Below are experts of layer 5 (counted from 0) of a mixture-of-experts language model. Rows are named router (the router's row for the expert), gate (a neuron's input weights, with its number), up (a neuron's input weights, with its number) and show model dimensions 0-95. Each number is 500 + 40 x the weight over its row's rms, rounded and kept within 0 to 999. Numbers have three digits each.
After each expert's rows: a language model's description of what the expert responds to. This comes from a sample of Wikipedia text that the model never trained on.

# expert 28
router:462487561477504545460505561498430488536449499473520527445570560462422499473481554477492463471507446505483470560454519518498465554459528495522533535499476523523531546430491487491549536484521480414453552597536508547508480521483518477493514522523465527530568548521502479450479544547472493472
gate0:462476467503527508535471504505518516478422533450527445468477425504481525529509504433498571524409534451531560486494482481459507503481585463479521478508568432575507518480503476490564485451465472461503465517455530538497501442539570492448545495526456531451500575563514446467524526449483504548
up0:492492519498577534517464506500411510463509549498517503436549546491516497478503454540496490430577518537536477518476481543559455434490448517519500510521436468406519522524451490449424453543585551504479538472447484529527492570566484473480509510420503503465526531511522504564499542535454503542
gate1:522547488546518537508467541477595518522489523533476564475402474481489517534522400499454557451520464474461490510447517469497471495595451434502480549517564492537546511501441568536474427510562481483558431460479450383482519470506550516522445511454520497527471441517539466545488570402525531559
up1:538476460489543528496521543516492447498467520470517489524551472503474568481538491511451535444488448547508470506450481478432512520495441550537529532450468463508505512512543569506531549491470467508486480519567506604470544510484505524406509533476530554537421500521473476501573554491421507414
gate2:481488487567479475504527590531528518510457467529586557547554520432534502535537428549481448565515494484507531416422489476545495481519424446463560505457394517517546509498438471488446453510566559544514501578527580498485494479537559473497498454448482457409477544523446507510552503453538472455
up2:459503500531546499479480493427493485424496528532466430528481422571522446603558519509510549536537577534479491551525585516528560512520529528546480459485497569522557537550569487568481461488460525500483438475507481484549484493527487486517513509484479544537497445488548531568450460482478513423
Description: Commas, semicolons and closing parentheses or quotes that end a name or clause inside a sentence, before and, which or who.

# expert 36
router:536447485495495450526486491450465505540527532467483516532570464474421390520447506472445535507558443495515432488520499534438534470501615502488486522525500558443493490451495495478492531499496548486490493532540484440511472497529542549563578510520501523530440450541454494482591495517465493445
gate0:536513513466524496477497448512444461534508473517514441439527519462538476553533517490515480510575512554524333443498534513534470513529478500499527527489564507502471457500495517585503472554558539496486530554440509533534509428512522436540500521556535535488467543447564518419501445528453458558
up0:434566544452503480506434491472496460470549570503419485526511527445526474415464447517465528492527546512432547537526531485452447395472525451529600487458489512532540484530492502479468584523502555499541547475579477438501539505451430482481461522451491548475531411538476482521506527460469449466
gate1:509427489495570507542481528569484482475524435488486363498441519535503509619406518507494523562400432565481541451469490488595533524453488525515504458491559484502466543467455525511450448499535529471522426501482458534461522468488563510563519505500462569580514487462528520545490531463518511563
up1:495566484506515463539449462489545502518471418518477494477459493478458457424487524417484534517494567471506537531480554506573491502561494540486485487427455539542488479463497524552449492535440543545518536611496475496549531522515488487476563483501484466490489503511461542532545519465527500508
gate2:566489422465577514546510419523517459475562487500490468531519503511500497506465444487530484584467548496436542460485446479572489503531520545441468562489440461573544478529533587437434425514487510549546471525489456513554534502479546510529501459525566515445469507447498515494547487569542452470
up2:475551523500509488530483532509513506475578482544459467446421487468540545498517537495500564471486499520503554519576559501533517555463507517512511453454453537557542524510520490534526560442507591471518609523471502445433483470553419491527596473529468417479482541516545437476511508448504529621
Description: Conjunctions, relative words and commas that open a clause, such as that, which, when, but, and the comma after "In 2020".

# expert 1
router:525472484476495464510502508453500534587549516488453484466472527502523576502521437580488508536467428494504496518465505525558509476610514479550430439535529443513531508533544555518520489503507504500411429492513491525499450436498521542455543452528465468499480465551564490498463488503494488524
gate0:540530527550434464511537465510486497486435470563446543531559500524510502506526501436494489498532503493523544499510482510549511470532508500449491491480540430529514505516523590452536482562466555530542517409454467453465509540529521537535542466463528471526501471547530529448555457504481537503
up0:524574471526440407546456483519441555540495500501530547568491507568467504506433456513522504487481505450508532470476494471542551478466493420511483564606452485438463473474501442507511513488585471591522521459433460506517494548528481546511510486524575536482532522504537508476463508472483511501
gate1:483494517477487414581567484528451599501483499485463493495419471509565506431523564535506488448456584479432459490486399488496500540440546464469449463492509474475471505450522482504477523512487510502548529506434447483550455522483509458523491438544517527453446497508488575493480489482402452521
up1:533500445477535546458561562521480492516534552481520471590480499512518534450568459504502454480452523376437492475472525602538502506537540534477482420491456388481554601476458495460535521495505473483471505484481500491537547579496485477478496425442566499518522497551504554489437497493481436443
gate2:552552494524503449476505522448537448497502548446447509514481471510470512509574527508480436519515533517514487512482482522503568498469481446499510506473493454458518520525415461496504445451559444505546461494489531581551492572534528476559529447475550429490568537534496478555467529511489527432
up2:502463522454485357504501530435464537512513552504555444538537503509534467471526491491472466520491481514460471494530455584582567498528456532548508411556521482586507459499533561494577527509492526502488509599391499447476501560570552488491519477472523492531492548518559512437483511460454521363
Description: Digit pieces inside numbers in chemical formulas, InChI strings, CAS numbers, measurements and table stats, e.g. C17H22, 346 cm, 15574-96.

# expert 32
router:614575517548522451504483599488411538561481512497486552547560575473518424465502520457445590453470473558478559443506487553459537524528558532525544531480491530519474509400499553543502494520518543547504478541523492452513472534534506424513532530505611527571446482507472548409540484534465432459
gate0:509461505548511540498500502531461563455506539548475482478553519459504528510452545521431481508452545507510523467566450525488499514505547475491506600470565485612562473481478466488512478520434428450448464487529474521581456514529500556483490513420500446522501474444454571489494542478480511454
up0:479458528456488473474411499482523519516487499434448529501406519536510574454490510464498528502554510499536460508498439519498481521489483469495506537479551550484564500477437528484508481467444523479416590500567454559540540432517457516479556519481521473461461516490444516496453398551483531595
gate1:475470488485455540503474411482557483515471481510444536475505522519424502468471461499504473479489527542562512467541507492508507552493523403532462496518457488452543538494485486504504519537518486467553487485484521518499506498480520448524510555506538585491466592491548475565505469488531458469
up1:471481549563559548457517432544402548486539482556587579424504502516482500535524545470513532512509522522501494548505461578491524570551520496569433538485539467424493483513499436507493556528542492523512499484501480480453481600542455540497486529502489463474506516484490529473517501533538541518
gate2:507506585494583444482438534465626484537531489472558501553435569474521393468424511459463533556451490451511491507511480559516498439514438450516513411449550448477496572512448527564498534510522456439539549517533488418489519593536543466442462501584505523439518473468453540497494516567524460525
up2:549531427450510559488530555439471433512430424501506501489481532535532448572539430377525515547451483515526531516533472540474501444489514542497486432534452537536523563510439445482523545508491437514484439502530503509518502467504423538529596542501495469470473472501518427517514496540512541490
Description: Periods ending sentences or paragraphs, often before a line break, heading or new sentence, plus heading == marks.

# expert 13
router:405453490529497550547587533500522462442489499510453434489496448496458466520542459501419525556484499488482479539487427426492549519456515517506534552540478576515424503521468518552486467457475469501501529476472548558457535593478476497513494486548514476575450473475490587508451479523495529491
gate0:476489450497517524524430504436496530534488500531478511570436561520470533469512453485521402560501533427503488524514517535485503520448490451463499481569523493553526489546451526457398465518469506520560497409524471589471489498445538498505550492544494473482516513496497514440486503533497445469
up0:472508524545576515440491495489512531498532493523533494508522585455457477536500552421501470515452461527397474516514490521493500495563435486477453532504448509528424435538493569530458526567498459448535504561464508477525499595503551426591466488422432507442452470501546461474538487434582485537
gate1:519502487490528448487529457541540464565431510479504463452504485532548406484539484466476513446475515507607456565493517538577535509493455543478445567448490512523515486390433508505463509463536497451459497552493501629508491515493532486512557421499453476512438513434552470524495514472418510531
up1:548493539476535466496407471459482490499428560516516484519560536538507492508519575470530490514451496509488487531572468507464529514455510539510463494509517497523573507444520515463522496465556485491509476474502563440465518566504501503582469409453528554565519539524455528566539555524519462477
gate2:506470529492519471444519531548506537557477517464518468479468481603514456522522475517482490468510488489541500567470508496513485559513489516504460491474514552533484461450489531518509532479544430503480425469553532497501551548480505541435541545498524543433501519488559490530529517468531499545
up2:482450554435473466589476514443535530492541472408406563400431534433465512526508550494448470574477594532535430393563476516612468523543467472480550508505487452540473544515492510510525490486404477473476467471513540527487479561503448471533452494499523499563478521555503481522549532463468614522
Description: Prepositions like in, of, at, from after institutions or places, plus infobox labels like Born, Coordinates, Genus, Location.

# expert 21
router:541612547510449450516514416516490532486532503484446509516465447495491488496473438496515439448568448513481532456557498516525499487482506543501522489528433500441472478494577471558438536453528503497522472474486495534460549455495529467506556516512512522507551468564553498496525543423454539504
gate0:428450434479558440558502473539469474578470522489480570495416492483526449524452504451525506503505486537505479490427467543407507478531518544490486510483519461503526531507564472466502522500494519485535489453476513537535427549514577473514487499533517466425472483509411468493471455513521408538
up0:490506518488482523491505467541537495476443525423533507522552464501477497476432483469475510448477494462465487462544458455542430612538490522497554521565481513494483483485524512453451525488528467463555517507554479519485516515511468461499442496483467511453539456502412510544517478511530534499
gate1:466491619457539490517447477488506536463433478571495512478442525526522428530490440434486516493492470425485514505475550513546506475460479483472480481447467529508567472504519522573487534498500565443525441495431530480443563465387494537461502513501546456436527530476500485611528571450496519497
up1:449542591467463525528481547487524438492477519505533512449519497451534506444547464444488453510517540554534464550419500473486479520438458533494434491484533531499532500466530459481587570456491487486570492473581490557523607463422492538537478455534551472465442523566496487531534505451462457504
gate2:507509505527461462471496514456496467485521436584440423536489544495451450467485536532480446487495519479533480454496463532574543478519480480511427470513530519496464563519469535550499478504447479512495459493446477510475479487540528516496414510511477503532404589495456573495538548454503449517
up2:462513452521544479502528469487504476508536496522476511489542526497491443543572508471516463499513418422540520502455470477518492455536571442554513553420454545444509417465512533481475517509517469453463468559560591531547436481500544507457480458470566501523505507479489512535430487521486556524
Description: Given names and first pieces of proper names starting a name, often in lists or tables, e.g. Steve, Philip, Conor, Lawrence.

# expert 34
router:506518529518504490444504479455427510556468510497478485528489502498535450486496540498512466553479509443558525474447563488485543513496578477516510443529534544509524501492450494532486467460488498594475492547520553506518555542424451529494449466512487484481531503532493503558460446525458500480
gate0:491486497502445451541563517549540471554500499536438520443513451556479460503541486555499476548477524554484510519511513535479512484499485512583498444544510484528586503507518478590568474477477494398433372521464438458470545476470505469438565496542506444488514563475510505475492521582459541507
up0:474530528520543425562521501476505466504503505553533481540543475468496420474536541481505483462548483482477530518456546439511508527548504419469469497495547450542501516470518509498488501591475607525488546497473517489513480511536528512515510490430474508519502558432434469533479585472501545524
gate1:475425449552532550498539433489441550519526562519520493486410469452536471543418462536477460532524500546484480458500521468523541508501494499492495499453485484511519513511549469461479472500464495535507519528484551489429490577490467484480526476482500449505519500445537564521493488523495533450
up1:536488472495453528549510546523414507487488518442524464509523543492477513455551520474476489547461415472480466523504510472499541434487529460439552542468467552535461530455450553483531528549539446460452505511513396498453504466520494476513563517527523566490511469544461507599456524577474555498
gate2:472595460569466523546553525487511462489533427520561538516513502509503481558475497527530512497456475509517523525485536509538526448531487553529527444485477503481538559533491586565475569477476434486537533447530566571448535528457497498541488518465522473431549447504522533513480444490485532531
up2:548473550459418509474489517564452544470527570579475546529363499532467562518496526518473488537543452442487546465541466554532437476443568510465537497525533491519546530437521568548462572424526478511467504530446429504450501506515530457449538482497477514478510510479456495535450512425485486512
Description: Prepositions and past participles completing passive or verb phrases after was/is/be, such as mistaken for, managed by, buried, approved.

# expert 7
router:500548477488484495575475512464461515413464450481582540508532508545541575482530513529469563421561500538478525441498476539427528550494485509485473521533445429492493453548533515470501487494477485475441457530469506497500463548516508493567569450523501549500513436438404411513535500502585498520
gate0:492501522493543513554455507549517450444468425471478480501462435565553554462493535538498492430543503487604529424517544573589536508485463490472457474496517529565474541458562535483544487537534582530546462491571483509482533546440441456524502556505507516451487507450489536532442466465485517483
up0:533444542515463473558479477503461629516450478536483495546508511572473518475506509503465570507561484460535545558516513506499476480460505490503455567477487471515467456528571525465499465514507456487460419523517486489451539521561499519537490599500554460590481530513506495484456479510490441480
gate1:502514496562571448508503499470473511455486455494442504499553480545539468460512477445518496511470534540504465530541489498552505563500493452551475544534500499451542453506451583525455445531504421474481487455475488456530445488473519504504508540534509492530459430515481495522550531514458526501
up1:496498451466507483455429541542457495436500554522553518522489519432435477498564478458517486491497512516548501493551527475546530517423511522419497557511486541513490461494465458473505488491520506498549477479505481513476529472569410511520470535438523442495476549465510524496540569509500459516
gate2:526515436549539478451467497438494442472464466489503454512456463505513552467483474549474483541527443472489491483527555542461554446452559525500499494508555473484489534543536450470469542549497489426463506540502509525581480528454535470481569439515422516489523472505470551491492534498485537521
up2:475455537492508447486488500534494489442523494487595455551514552487477474493461474436508467476454492530537495502577433447458551533494556516489540544526474478548510482476459546531502521476503501510546554485468480539551511419509488578512522470489472591502519520545508511554501536476473477511
Description: Wiki heading markers (==, ===), table pipes, month names in dates, and sentence-opening prepositions like In, On, During, According, After.

# expert 30
router:509498471536473489561514457548523566461457514489554462445522455508510484502492545452541438417477501527463495473468564539530511551476515570465513533575468461558453498487527505483493552577543479484467493493481431479545522565446534492550469475475465509448436437510511500518500489444497529556
gate0:514489474470552462520509424465473468485550509437431538456459451508475448530486547475517561545557582486429476575530506477518474524600548537465562530515523466458531465451503468518519534493512514494537447498451509506553503550511547521522520589509456469483560505528512474538478532492498429515
up0:446467461532526488395499492454495526584401455539465445449541529585497492507450557433429458454476451506543495492494433559510401520552593564543510470479451453536547485550489532513525483571455511476555447503534552538486514559537507479488525516506492453503496543509519504542459505419430552471
gate1:538506454539444489480490483425546440457419412461554508460460496482473532506493462525501523574558499483434470496440440513533483534489535515523456484449506499571468498479604509549586520526486514422451486509470498443530515571491464471502496524477498550480532501472573553493520490538541577501
up1:508516486510491497453462550447541510506503520478551472504515518562521443470474486491513497421480508488519572440524537521449517554507597490503541503560478472517473481568514453480520525501512491536585551477432430471481477510442500513548558488484474480486507531515568452508470497445469424489
gate2:529414478506461495437556539461420533457475470491465476469564521493538467486451466527512527491498503492524469441449472530493509474433500474474552491512519514513478522500521498458549481491545537520473493471492600490484471586542598493579516501499433497497496481498582509480505475525456487508
up2:473503428491527360543471604574410449435459490464484439519503564449504495502526474488429572447497487498482529509519509422489481501467424480529442493559451418462435452480530468512486554594502475513504469502551468493520532501518499466447570452547499575466513480520553506527516505505416488543
Description: Nouns and verbs about films, albums, songs, videos and publishing, such as film, album, episode, version, composed, released by.